python train.py --d_model=192 --n_experts=32 --moe_layers=[1, 3, 5, 7, 9] --routed_scale=1.0 --router_noise=0.1 --init_std_router=0.0141 --vocab_size=3194 --norm="rmsnorm" --norm_eps=1e-05 --optimizer="muon_variant" --lr=0.00203 --seq_len=512 --dataset="wikipedia_en"
Below are experts of layer 7 (counted from 0) of a mixture-of-experts language model. Rows are named gate (a neuron's input weights, with its number), up (a neuron's input weights, with its number) and show model dimensions 64-127. Each number is 128 + 32 x the weight over its row's rms, rounded and kept within 0 to 255. Numbers have three digits each.
Before each expert's rows: "comes after" lists some tokens at least twice as common just before its tokens as in all text; "mostly gets" lists some tokens that are sent to it at least half of the time. This comes from a sample of Wikipedia text that the model never trained on. Tokens count by the router's weight.

# expert 24
comes after: " |", "|", ";", ",", ":", " in"
mostly gets: " ", "|---|\n", " $", " up", "″W", " −"
gate17:107105096060149136152126140132136151074113114139118079179177142167198148127121202123162123156227148069152135147130136035100144140201111118127163128143138091128122108129134156116147118175133083
up17:145115127072143105092149106120169119116200115234086105117154125134107120122140120065166101135162130049137137115126155119108139079012148064152172162128162125095158146156137158095088132142098122
gate18:070121057143138113160124094132123123145154139130128126139115128159207160097141143111146119117142098155095076120123107123131122149146123174191097061124127177110119157173171057102127131189129140
up18:180150148164175092180114115118114142135095113085122116136153102153086110117193108171059158110131141121120188084100174080132060071129120133108066141147077110151227113156090161101139140094151111
gate19:124139126122127162134153116128117123150093136113127145139139096169101153067157178120055121115112181161126115134127164124126148111108115086138122133141113160078099124116130126130150152116071074
up19:126245131105130070125124125153136105106116168144135196168128141173138131147083141152190120103152096150139118156087108167104089119130178157107124164117126179126159141128189180194118228136160078
gate20:137099112151150120174148148069167109132131079138157106126119170122178100154095110082127113079128162108124131081151145143085105102174126106131138154115078140108097181075098138119163113119164112
up20:128152139166128075112133117093116108110120153121065126166128141124122129092128195134144204103118167116129185102182111103112151131134117120181163128075164107143126082191125126060114116075097096
gate21:154121156076127148126176114125103163153178160095127161157107172119039161174181095154097160176105113083136114177116094067130107196124115133159073129151088088031137135138070185169107082081075184
up21:168142114130133171098171116189132151167119127177082109109107125121112130109165150110081117165132120139146140138124173173114099102096131159123115095131098165098125093147142123117172185106108144

# expert 26
comes after: "201", "200", "202", "199", "198", "197"
mostly gets: "\",", " American", " November", " States", "),", " British"
gate17:139125126130129138150143158149089164098073130127174070157117111148147160139095209119054119130126145116165121104140114054111087111166136106136141140128175151156116087076092168141124131137133085
up17:130134136042187133130165117035158129126121120225126132167119111093139132114143147106137141135108114107109102148154155165104093058090126131183149185156130133125108106072104130087089136091093115
gate18:161100078115122096127080116101200046160182098127113106135116139124177186126110125105107139145067083098051102089129123148147134095144143126181084107180148125097078148179157099113186078115142177
up18:139099132128123150173133042103104166088110129146158071137141144112104152177142129188095194121119207036088126101112118090117164093153139094095026195108117143140127161210066179153131122150120122
gate19:113136178117153115131133147163073149147064145139120138140147073127136118086175182068150125094167113126175154119126115108101102122053115103096136128105121108098131138142127174098146124133105126
up19:195129103129174066158152147089211129080118152097130174103140131174135182158035119158144059150122134144143167170131097109129158085130119143160134170139071165096080106091188176122081205084142071
gate20:106135098100108141157161125048145072089109127176187189177109097101182135086069119116108080125130179165125131125136113135139103107126106101121113142170102179100142099164068118129186134130141126
up20:129192168120134118096143149100128095171152141120053157174134176132183133096155148103134139158116123149100133117099125098119104114120101135154083121128126052145172089129032157038133085104168140
gate21:147146162113132080130072072111146128125073174158144109177112117128105121131210156156166181161121119091179124163157138140110048136160103190112089108142084118128120124053120111131090092071134114
up21:214130123160125151077144137096109147165091110110102078106088133093156144119155138118128121204128070153090140146125202160121094118128135123187101070157122175108146097168148165093218119163145182

# expert 30
comes after: " ", "A", "I", "C", "R", "E"
mostly gets: " USA", "TA", "AR", "RA", "NG", " add"
gate0:148127099113118129163147124086066078129097100114116106133152132094157130105132171091121061137124111099141244106111170115145112124126106161151141144131138101080089176166180218071146090074145142
up0:159078156159099137121188158164096158179126173184102177066090162080152113121080164165118108168109084133153133103134123083095107113113169104153149149131113145141097099095080137109099154083044199
gate1:171128134109163147131041110153129139143133148129095117153164116158164122166112055156141096065044146143207100130138133133169138127144144178149130102126114148145100104084115151154126172146134159
up1:061115142155181146127145141131133126107115117139134137065132176143177098159142173129138097112162108132107099111130169158076167150132117123141167150114080115099158204099152111133191121123114130
gate2:083098129116136180150140130107118139193109138087119047114078126090084152104148127149094160128084152143079125132112084134089130084158122126097144136134154208086131133145134120109124146109142155
up2:222121129114154138113160137120180125134115095087093161147129195076095166160122140148106080057084136126144161167139105125155128104169112142166181116145114105151161198106126173194138127113147154
gate3:138111138153096150110098131154158109120154128177168096106150161138122128137160120095095113132178110139092129076087138171068057134150088114192142138169121186140126131107095072084135132115151177
up3:183122122120108071143106091154131102122128156142161123144193158185186126171143167127122126111155129092127175108084112067121118156165144094143127117156133190141094126183115100124136114126049100
gate4:114098073110154120120106130114078089116115136178127132128156089143115129178153121154169112136152104121149137125062184171099128145135131076130124108176127151125206122104118125202127179079091048
up4:127101118124101113100152147164166199108120116124134208159057157134101148099143159123167117163116122129114130129121159147175061110124127161114116202132135123121048099169127123110169147152133134

# expert 12
comes after: " the", "-", " |", " (", " \"", ":"
mostly gets: " C", "-c", " G", " d", " B", " M"
gate7:099103127143156128130130110139123088168088106148103107146115117141180152123146138114073139129095154108141146063177132185085169101154111130151098117128132144153058131155116111167040038176132100
up7:194128133127118128165179134094161128139141155140125124127184046067122124154174034093124146140138166129175113130206115130185107179143154152164167103125147138097162140103116148148206126148114077
gate8:165091146134205177104102123135137118062113122120142125136176189134130180122188129106053112108126136167149145082131142122091085129138129106158083112096130143132124185113144122162138152123100112
up8:108140094117114133165138128204119144148147133096146117137054132115064093129134138169200154132121146148138121132106142120172098106156086139137189114072143153085149115140131110129133117204218065
gate9:123154134122138128148125113162119128120145108155085099155147117166098189112128135127127166056124081158159157167159135119156125150142116152062136130135103133065102170107106155150131157160105144
up9:129172131158144150151128161120118203133186114141085112123110229147097086159090100125125155113023166134128151145169060136091119143138158148090117117090124112114187171152136137175118121100080147
gate10:152125102134095129177000057132116128071121127132126184109057139117119163130171159100136124120135114141133103108137129081179113062126087101148139151187133170125147104132163123136122092104152129
up10:177134133119079184129143114129131140161074159141115128135110169189143094127180155092070095149158159187173105130134135124148134049097123095142089125104165107128126072140216158130133153158128152
gate11:208137164181165129092079089137109101134135195138136124113121157078179161102097127095149123145077155133162123160187091082128124139116204156156131111162174130174107097134134105075125113147195208
up11:119130134011122115092161135099154132131116133141177128138212137092126113132124096133128173145202125123121070128130087126132108045136141084091101132074164147107135119141122094160124164182136120

# expert 27
comes after: " in", ",", " of", " |", " (", " the"
mostly gets: " (", " \"", " [", " I", "(", " U"
gate7:173095125155146102173159117081116100140094168163166101152163149095144142055107167127123193133136127210107143052172144240089124097132180155193063156120127127119067124179164152115157083142102087
up7:188156171068111158159130145071103119173195139135104126131201113134108130116081038105119210148164141152122105111168172112138144204108102112182205180196080159082154099122079149126183113138146113
gate8:158137068119153078155080131086029104076097165126120123160145172060158071127193126071085148125120132140109140160099157112018157115128112079119139086140136119126147167105137110205120144126090134
up8:112143114127163094113136123232148170158159071094123112128073118153072173170147138185136130114119104144128107099099139092225107104123110102132148127107136078153112108161134143082144103132196105
gate9:135132098149132200080124096122080115107146113173083119059129136135161180168122157089185137106112135173129100152134191149129133164112128173096110117154096128080089140152151130185126132170117163
up9:102139101152157157156128183140143144129154135128086121118137147104125134135140107153125126079042208131140162129159091161086142162145183181072073163089088130122074110138144087169117177129085175
gate10:152172089121118105121109099105175177137179079115171163093150123129079144112146128118097165171190162104112117130138137116110091106131088148155093105128150132107148123130065117119129126123183147
up10:067095118142118135159146129170111115135075162131122077152114162208102129141166103134139078129066115171130111184113040128184181120143150062077100165169141146076139102080154133165076111159103151
gate11:124127121186136127122094106114164094113139119127164140145128136160186141111151148159151088155129173108159090171183123096129125181138109154132204153085174114145060072088095095116129090132162185
up11:140124151057131115128127102077140138162131092132175131209231118100133134122126121128129150190174089130100038094133105140118133067161124131083155152121136137128124121109115126158117093167103118

# expert 18
comes after: " ", "–", ".", " (", "9", "′"
mostly gets: "201", "199", "200", "202", "198", "10"
gate7:112089095129084122177084104165093099160121126126128128136159108126126156113115102124169122164143105124143126074121133194128153085084161104139143118178124114136156108112130127091070063188102098
up7:170129118142129122111149136125067089188123202128122143134149070065120167122151106121137147128047158085163109172182145120137096126152143133178136129142136134147190155145125136132090123118092149
gate8:150076136190178106079103138125034040079140128115193118135150136123146108142155127147115099060136114189120140052102148169107146088118131084114090138107125079081157161066101088122131145132084120
up8:120163135119182152189183132162129151135157109092164088077089164135069138127153101207157133170150124121125098133089140096142141123157131168161139073136145114162147108238137140091129096128216137
gate9:088127096054092142136118106079050113106124074130160152116150175138097174097148108126161143092118076122147135131136171140088120141122088146124125105115121113126165125146106187139072147141147105
up9:139167141192132167135107192127146212157160101124129111147132161095095096136093164124111088087058233145132168129150094132134137126177105119131076096095046087109133138150120140135113123134081139
gate10:095124049088108102149093122118128156142127129118092066149112181114221151137125113085079101146115113154122068156167107155110108135115112122098110118194091123165129087142107156195112102133162158
up10:128102112115037121172211156147140136152075132132136104135125138193133094128111139140125063132120115163167116104120169125125117166102150118155047185116144120102126137078168128131130126118138193
gate11:153142170179149110094134135138149140147113189171110114183086122116108136130088128130130092125140107116162091207162115099130123151137112180130113137124142137085076084150116111112134161171234177
up11:116138136064141117121175129122139128095093083181168117175198061141047104107148073134138128138152100094082082126113129129153126038135129082086077170119142123121132126119048125146120091165104134

# expert 17
comes after: "1", "0", "2", "3", "4", "6"
mostly gets: " —;", "°N", " +", "–", " −", "−"
gate22:110126192160147145115070130167116184200122151149119148128149101133075176140121126147095096149128227137197134126100090108078053144214127128122098099107137129097123184102153133097127133106183202
up22:133131142115128136136169108100061085093119153144151133176088156134144126066124122109120098138203126109159167179148100136144113128086082173154123095107088141150173068146129157176126130208115099
gate23:108152084097161142128136081083148191122115115144071111139107196111143098104152129093147116118140101110179130113128150155123095142132120153150127119114162115068132166086086130094135053133121185
up23:169170101132158103157142159115150128199122120119241116184119126132087118158116104089136148136108162136089164126091046149152145061092105146127140153145074133114145121133162142145102133118116101
gate24:133181077118100079042115142170093168147133184166138127147118096119166140161142125169172137129143132198085118095204092132181073092190117102159161164132136126140125131189112137146115159119129129
up24:082116102130136094118128137170127181136166158145117151127097111121128130123124143123130128113121178145132157054138089175140164125147136150111171145138102095174158108255151165124078148134114160
gate25:176142178113132131098097127152118110159121141184129179127082099130186129154079132121147146129167114063117137136138109109164124135163078148084076147124154069128175165143072132131102168176133049
up25:133136132141103146154139126114138164105122098107121120151188139140062122161166161112163103121136160210138122127131110164148141126104151064102135126093122117137124050115111096066148131181224178
gate26:167100104174114114071121094132130131048166124107157097135158082113101030177086101140144101108075101101105087109161160152158158154089116157088120106117080119116129171139137111134111129123090150
up26:146144074096134154084128073090121074111117161154130153165105098143094150107147055104138156121041165121098096144143174094154148154140105129138137210122113092126082143129130041147118111073098215

# expert 29
comes after: " H", " K", " D", " P", " A", " O"
mostly gets: "ok", "uk", "uz", "eek", " Ke", "k"
gate0:190145118130151188137130113131088126115147136133122092172137150120113105117158150128090049143141137140113155107134056113136126117051106179174131179135122095075125171101112183097129101100135138
up0:125070167065100144152107164140069145129116135137168128083130173151133133089067152182047095147099120097163199082156127045128109156082144078193121129126133138076105098098117112100136145134055175
gate1:122123176119201142131140180165188095148117184095185139137155089114153115075127115151120171042165131134157102058147135094181131147136085093117113091150138179135139103042141157142162109125132181
up1:075081108113102122094116107175056115085139097110136099120127099157154097151133169110167098161126083069076145101162126174074097131093036130186145121093099119125192206162162084140139130132117113
gate2:049072129057111130095159101132150101168079128146128100095100106101129120101134153117123123129079166134141110123111139137165173114125102120172160120141104155087215101169136125129095140101147148
up2:171145121073190127141127128107158113125115143125090124136121078155101194134138155124131131062118130118183088141126095135090076124178081144133139113112105090090200194098158113186110136114087183
gate3:102158128092156096141098138086126072111130148188140063100174137125133135132166168095113158036188126172086129118125108076120067117060100169167163114122125140188103142103136134099178145180138147
up3:144125152151106130119166160126159142129143141129176188082125124121182115140195174131097130136142119162135127130146102082132101113128199137107143186129141157067127125138121138138110125126107127
gate4:118133117133145089120126081111126132122102077156137131097165206148127143154103131106134130088152118114131085157106121041101098136130149110114135123118124124124106124094170129193209218128097111
up4:103098114124145109152139125138143202137122088131113164115052126155119111133069159146131104072087073135112159127115151114203107154125096151125150197149129110123119120164129130124170093141126134

# expert 31
comes after: " of", " in", " to", ".", " with", " for"
mostly gets: " the", " The", " a", " his", "The", " an"
gate68:129112088108119152187144168125087102113127186157117137089096202079162167141155125129127184114104153129063110159094140157139127147127109126077126107120085116127129122103112217134124179128100127
up68:134104124114098179122099108160114105168112130146120154093154123148165149081055139111158202058106129157166128034116073138098131080067134103097067110157135097076140177134093152152081067133108094
gate69:149089209095080128162104167187136166122105120146064153213112106145129136166114164134099145116146201149114091123111114129092189146094128148168054125163117122127150126091171116079092089130088070
up69:136203184120080099150125168128114164131167084156130122140133126131078134121213124099151128152139176123173174168125118148072071116145111130244139126185151181138115119112120067119118114146142118
gate70:130191086083124068116131167159184131132180137062190130114156186126169123142186117146124111116060125117149142108121109129100161138121190132109167118086120093111113075142090114160158105094156207
up70:118127155070139125137120153118142153115091104099157055139122134140164130167073129178142097126165062178130148122184143119165143106103113112116079156187124147107118136074103170129113070181122113
gate71:136147151127142135178107128153082122127107133125118120148103089094072160117135118098152131138119075082117130151097121139123089103155154131127110145064109127119115119114151135173166113167136106
up71:157128100185178189096180141152137138111126134111110141132142114096158129114160126127173062192143105119170151086135081081116096115129097176072125129128137140080119170125114134125109181109059123
gate72:081152139088129156130160089097089127102178147133086112098190118129182119096109163142110167129086162132126106073144075108099131120088114152167159154130161133095152119128108111111116173116139023
up72:123088118096092028106153165133121094087171121085130146143121137173182167031133105115083116087091170109076178077150096147105124149174079123064186157124156112142089190176118119136131130129130112

# expert 5
comes after: " |", ",", ".", "-", ":", "|"
mostly gets: " he", " He", " Le", " she", " Mar", " Re"
gate7:122089104188129092106129146124139123131107120197126113151147127130157160108150099086106186108130104130134153099160148161121114161093158116159098121136130160167112104169113160131130105114054080
up7:151155180109168092112154152116125109163140113165088142147202111110075189193141068115144151102055168087146117132130106124145056177096123108150175199176134106128119143147083118122159146159127124
gate8:113094168172214102110124122138108090110142115142141154180165170058130126103171100119071096091111120126171172130123134131026083061156120083104124102109188090162119209055114135133129171125108130
up8:146133127127184124177124112176102133119187161137137109145097116123075075089123112181222114121126089132130088165099076129144107105064068159183101162121113172190148134179114086134179060130132133
gate9:104114152150124133123140099098069144084132075169063137115160105147134178183148128131102151098106092132094132178132133179054123179133060100073172126132174119084143152155127165106071173141146132
up9:120112121200172151161211163137140180116156120159078163145146128129115109161119080137170133061090197132155122154180099115072108156134184145127128089131169081138121118126165084128133199118087199
gate10:162118085122111135141037118129164145134128078107145097117150148167139123125148166113151111072118147126134129130185116136115082081209105179137172130141112161108161155115097127095159122131177142
up10:112126069151095098071201134217121117211103150128081120130157067183125116148131123137136104118131103163113136129096127105135163125073130137092100145119127111104167056150166136147161123126132141
gate11:157192106149142117073096121138136109103149145128137157108128140092184168082100144156118129102070131136182123179161134099124128167141071181145126130103153103144138132178093112142140126142172143
up11:134156118000136183112146128107085125147127103128198153144170125118076090126129101140141211134111086150127118195126120126115173078166063150119110119098105145127157139168086135179146156174113131

# expert 2
comes after: " the", " a", "-", " his", " The", " an"
mostly gets: " career", " year", " season", " cent", " years", " att"
gate17:151160147103204217135131116153055177071071167087122097142135122187130139143154197147103129142183120073149128126129102117111123124231131104131128161110148112095071131130110165121106128136120099
up17:135144120068109095094170124137124099139151169154102156110115135130054124142110075132116130116128125123136085095115138190083090062052178122130121214134129116121099130107161093109126157153126141
gate18:128069110113124104150065024128139086126176088129132172094099141101182128080153105072124149125203137144134106109095129138069050139127150182173126101167089148104105152145135173149204082122114132
up18:186138136172141121127184100124149172112136147127183097111182122205083129135186150138122121133092096110139128106146101133156126116134139148110093143110128113162162105138097136106133143109157126
gate19:138109144138126131175129139193112146122073150160140104179209132100133126107136128099112126128180113149087136145121108106147117162083124113113115137153068170127132126147092177129173124113068112
up19:181151131085169122135156121154194162118108163126170135092155092150110138147068189121142077170096165157142126124126103140084128144071161168118061188165124144125123145084194178132063192106152112
gate20:149125160134140136088147082035137114158154086077161173062108126095167162151097081125081191137143135126127162105143126156085115165125130118128166145134120127134087144088142076103137117066130127
up20:146092165146146114089092124103167156107143144125074173161129145199120106066095160108108174099077098129131134112097105112123149180104140113130167129082126096132110142123064146081090075096149094
gate21:123090145035162085093098104171123128153128118102142113130165187116078135105142135135079193147109106122133095143099128088117126202132149121106082082106087060049156122140136118186125082050075133
up21:102132119193074141097162144119142126128121118150112145114131135115164170127156128182157115189122123132179148123122141152081183069124111122106113027157111194096114095107168151071153108122127125

# expert 16
comes after: " the", " a", " c", " and", " an", "-"
mostly gets: " con", " ar", " se", " cont", " le", " al"
gate10:101181007102096113110000079165170166078137078144139145070117170120119179139131090115113075057114179131103084130125153117131129130112133128120110102127129119119128133135094126185139149115133205
up10:156130130132116128193130140157130177180097107121109128125130155153108112145150167137136115169131145147132119117049141107113166121074157105133073141180141106097157097113126129151092128118143154
gate11:162113163206178137129067101181117095172146127120176122147156129107142122132143124116126068150073159133174093152131109098124061196130142134118154127124199138156130065176125140086129108155192166
up11:113156138038143133143094112061146148134125072110164122175216084071111129141091061153167127201139114113127115123127107139154095116167127160110140099087107138097139110153103092131150116196129111
gate12:112140137195169114190102197082067122151142209107124139078148138204127140062106093217165168119106134101107110182138133111075147128138116130124119175100146121039135121117106066122140117097134142
up12:164089092158144073187118170126133140154154145103084083129125134179056155110132148088121122127161147096110129114083124131134127109116128101117097134099131108028111125120154132141091126056128176
gate13:152127162086173113164127114129108129153160152133073143113131058082074109093101162148142086141106046056108125125118109160134121110110088142127132131049084144148088098159143135150116144108093117
up13:108081128128120135145095142130154177172105129130171149142082163138090137161190171093183154136127141147157069153191140050134129141179117116168187157177141119158122152117029145155131062155155180
gate14:123090130140132113076103109121118132127161127099097096140095081129134197145135126126185137100129105110111183111131147062133088133125167142133125024177175164141133145183131124096093123140101123
up14:064153138175092098076122126153167215078137179071134159113117082124144102101129125134104114107123128123131105123139142135114099182161111151200130080160157064121121127147140103094070186172098099

# expert 7
comes after: "\n", " |\n", ")\n", ".\n", ";\n", "|"
mostly gets: "|", " •", ";\n", ")\n", "-", "\n"
gate17:116091145038197210076133132144044142084098155134148111176133145154143092134107217126145142163110126127131131121083121095172138143149174097127132111086204106137118137100121127121158121160108098
up17:173150160057172102129147109126133046095085156183080183126189127138083128174107099073112138114166140070072138095161114207126084088027148073115090193123152110112116126109124083115126127133091115
gate18:130130111168180133170067095115134100125132131107164144063130130102207123132119156104168169121161111119102120101151159136124070120130130220151126119151101108089083086101176140104156124133112141
up18:171134114100133156135148140099130225147105138100135087146124109191087110126138130155083154143080114114143153094149115069145126090123173134097082126126114141145199147159133115100143107108124162
gate19:084116140055170110136142080215166125118091120133137207161137105074137135125142152146092162127126111160124108182097110086151092120129071085127089117114162131127077141124127146132156137099138112
up19:132170154081128052124176170182141133123025120126166154122147133126109150077089139146114131122117137187164087106104098090103130096141178123095106135139117091147126172159161167124091165081147138
gate20:137123101138144133181156075102149114103150100101159178121062114078157111107075139104169125099103159068141136110141153140127076116095104125100132167127144172108086084151153091071152123074133138
up20:152122154095149155124125049123133140131177116098099128171140187171195085095126128076127107105177115126163128123173131130168067134144113142172130100078148067121137120122100187100112115171139128
gate21:082126172083157161122127081131113217121117142147158167169120096123089140127101129135081142178067069126133126146156139068176135165103106173084127107122152119091124129126056104114082109044107148
up21:176146116189111156075125161150111111127106144162059086099104160100143122130147122180167114151126116126188156155136145167117118091110139105165121106120101211095146115154201155146137113119151110

# expert 21
comes after: " B", " F", " T", " f", " b", " t"
mostly gets: "asket", "ront", "attle", "oard", "arter", "ronze"
gate0:147127119064136154119146116115077106097099067098073133172168166127185116089178171073122080125107093171132149118088130129139179104117130174145142134148143113132167217089234105103147117053160141
up0:117099149129134128135150218128046116133136111137121185142158145137161148145097163173134125138090097097197120132133166089136132154115164113142160124128122117168094110122131053132137132139115172
gate1:147137105162119163141113133169169077132153184089089090144120151125155127108184067140074127069125125063151128113169129140110174108095125102188151073152109141109120143042137127128103115082140156
up1:105139141133128122083160070177107105124142134164137114082128165082165170130135132118122065166135124064091123148125186164060135131136095118180147125129099151109130226128134149160139104100078139
gate2:052132087093118153081152060115116120148146119119148077102051096085127131121130133121176124119085118143118140094057104100160178095124079144144169108165132074125137110150177141157135128114133165
up2:170142089125176125134044152126164140078156136101150105150131140127154190095170109193156087113120145154133159162119127162095131079131155111158139128172153109135179131100137121134155113158171173
gate3:147135134126114131133098182124162060119128152169133096074157107165116130132186127139060111166182129163075127092117095181112121189159173129182203150180127136157125161121147101105149101137109149
up3:119109107112124135130131107119165106124106097129161115038168108173164098179179201120120178126124085144112128136105059115106111189133127138146167153154131147126117147175183148127124125133029028
gate4:152129098157179121101110076124125092123141146164108106089159061192191125124117157156151127097143151144112134151172209130127160141113165091151179126151116216087104095110091182168148171116087088
up4:133146162112095124128146229161175229129112129164101195137126121127134154108099165136139110133072062109091151135193136119212074085106117134105119151127116122135043127147126151100163097124126152

# expert 4
comes after: " L", " |", " l", " of", " M", "L"
mostly gets: " —;", " Do", " without", " Best", " The", " Love"
gate26:082112185127105125077130075166134176077166121155125163180173138126178100151148126152075133113133107146125136189161131120221125136135104116132083093049127137112050141100152122142104140128140077
up26:154097080118146179154131150111102067113151164150167136136116072119101143094110049148141137147082099139128119161129095058126109119127088102156143131109113063164071143116127103177103147084109228
gate27:132105090128154085161110157115116124114087090161135148083141085122123153130134127119139130157145103123129155108112077108127122152119164106129101093135117164139150134123131141200130094166111170
up27:177117151111120136169091123148157152122196137105157107137140134108131133141133118127154153116125144114068089121143119129139125193122126094229119167139118157082215139120117092072085110151193128
gate28:108130116128096171115115093103128079137087176162092103144114155079147139120114125113129151144114126131101129134136187160085094118151192103122164124100174168191068151137149101158076096158095094
up28:161141101123159155116144156107123110139145162108090103143134109152134079082087089136134183127160135137101133222149163180131154131163137087148159105156104136173131157143113078168125163141141155
gate29:097088115097136183101140056153126179128128191116186133143133141186115152119141166062123109131169150075117148143120146133125139077159159147110124132140165126096149120183208212136127187126147137
up29:177092178143122094119190155133119139125141151082133114150180128135171116196108111179078081152163118139159140120096131180169116144134123097136120127095107093137101110099110167108128152157131107
gate30:127074121112106128127146110152142098124230123184134146146138121122122154114162127140133156133046087126131174155101140107129116154135127163132121126145123175118069207119113093173062188111139133
up30:086123094121128104098156141081107113096081157111109186075086121176121112109099167131160165143093135060166107121130152194127101151094130121124127129131119166109102130150116130144139090131182103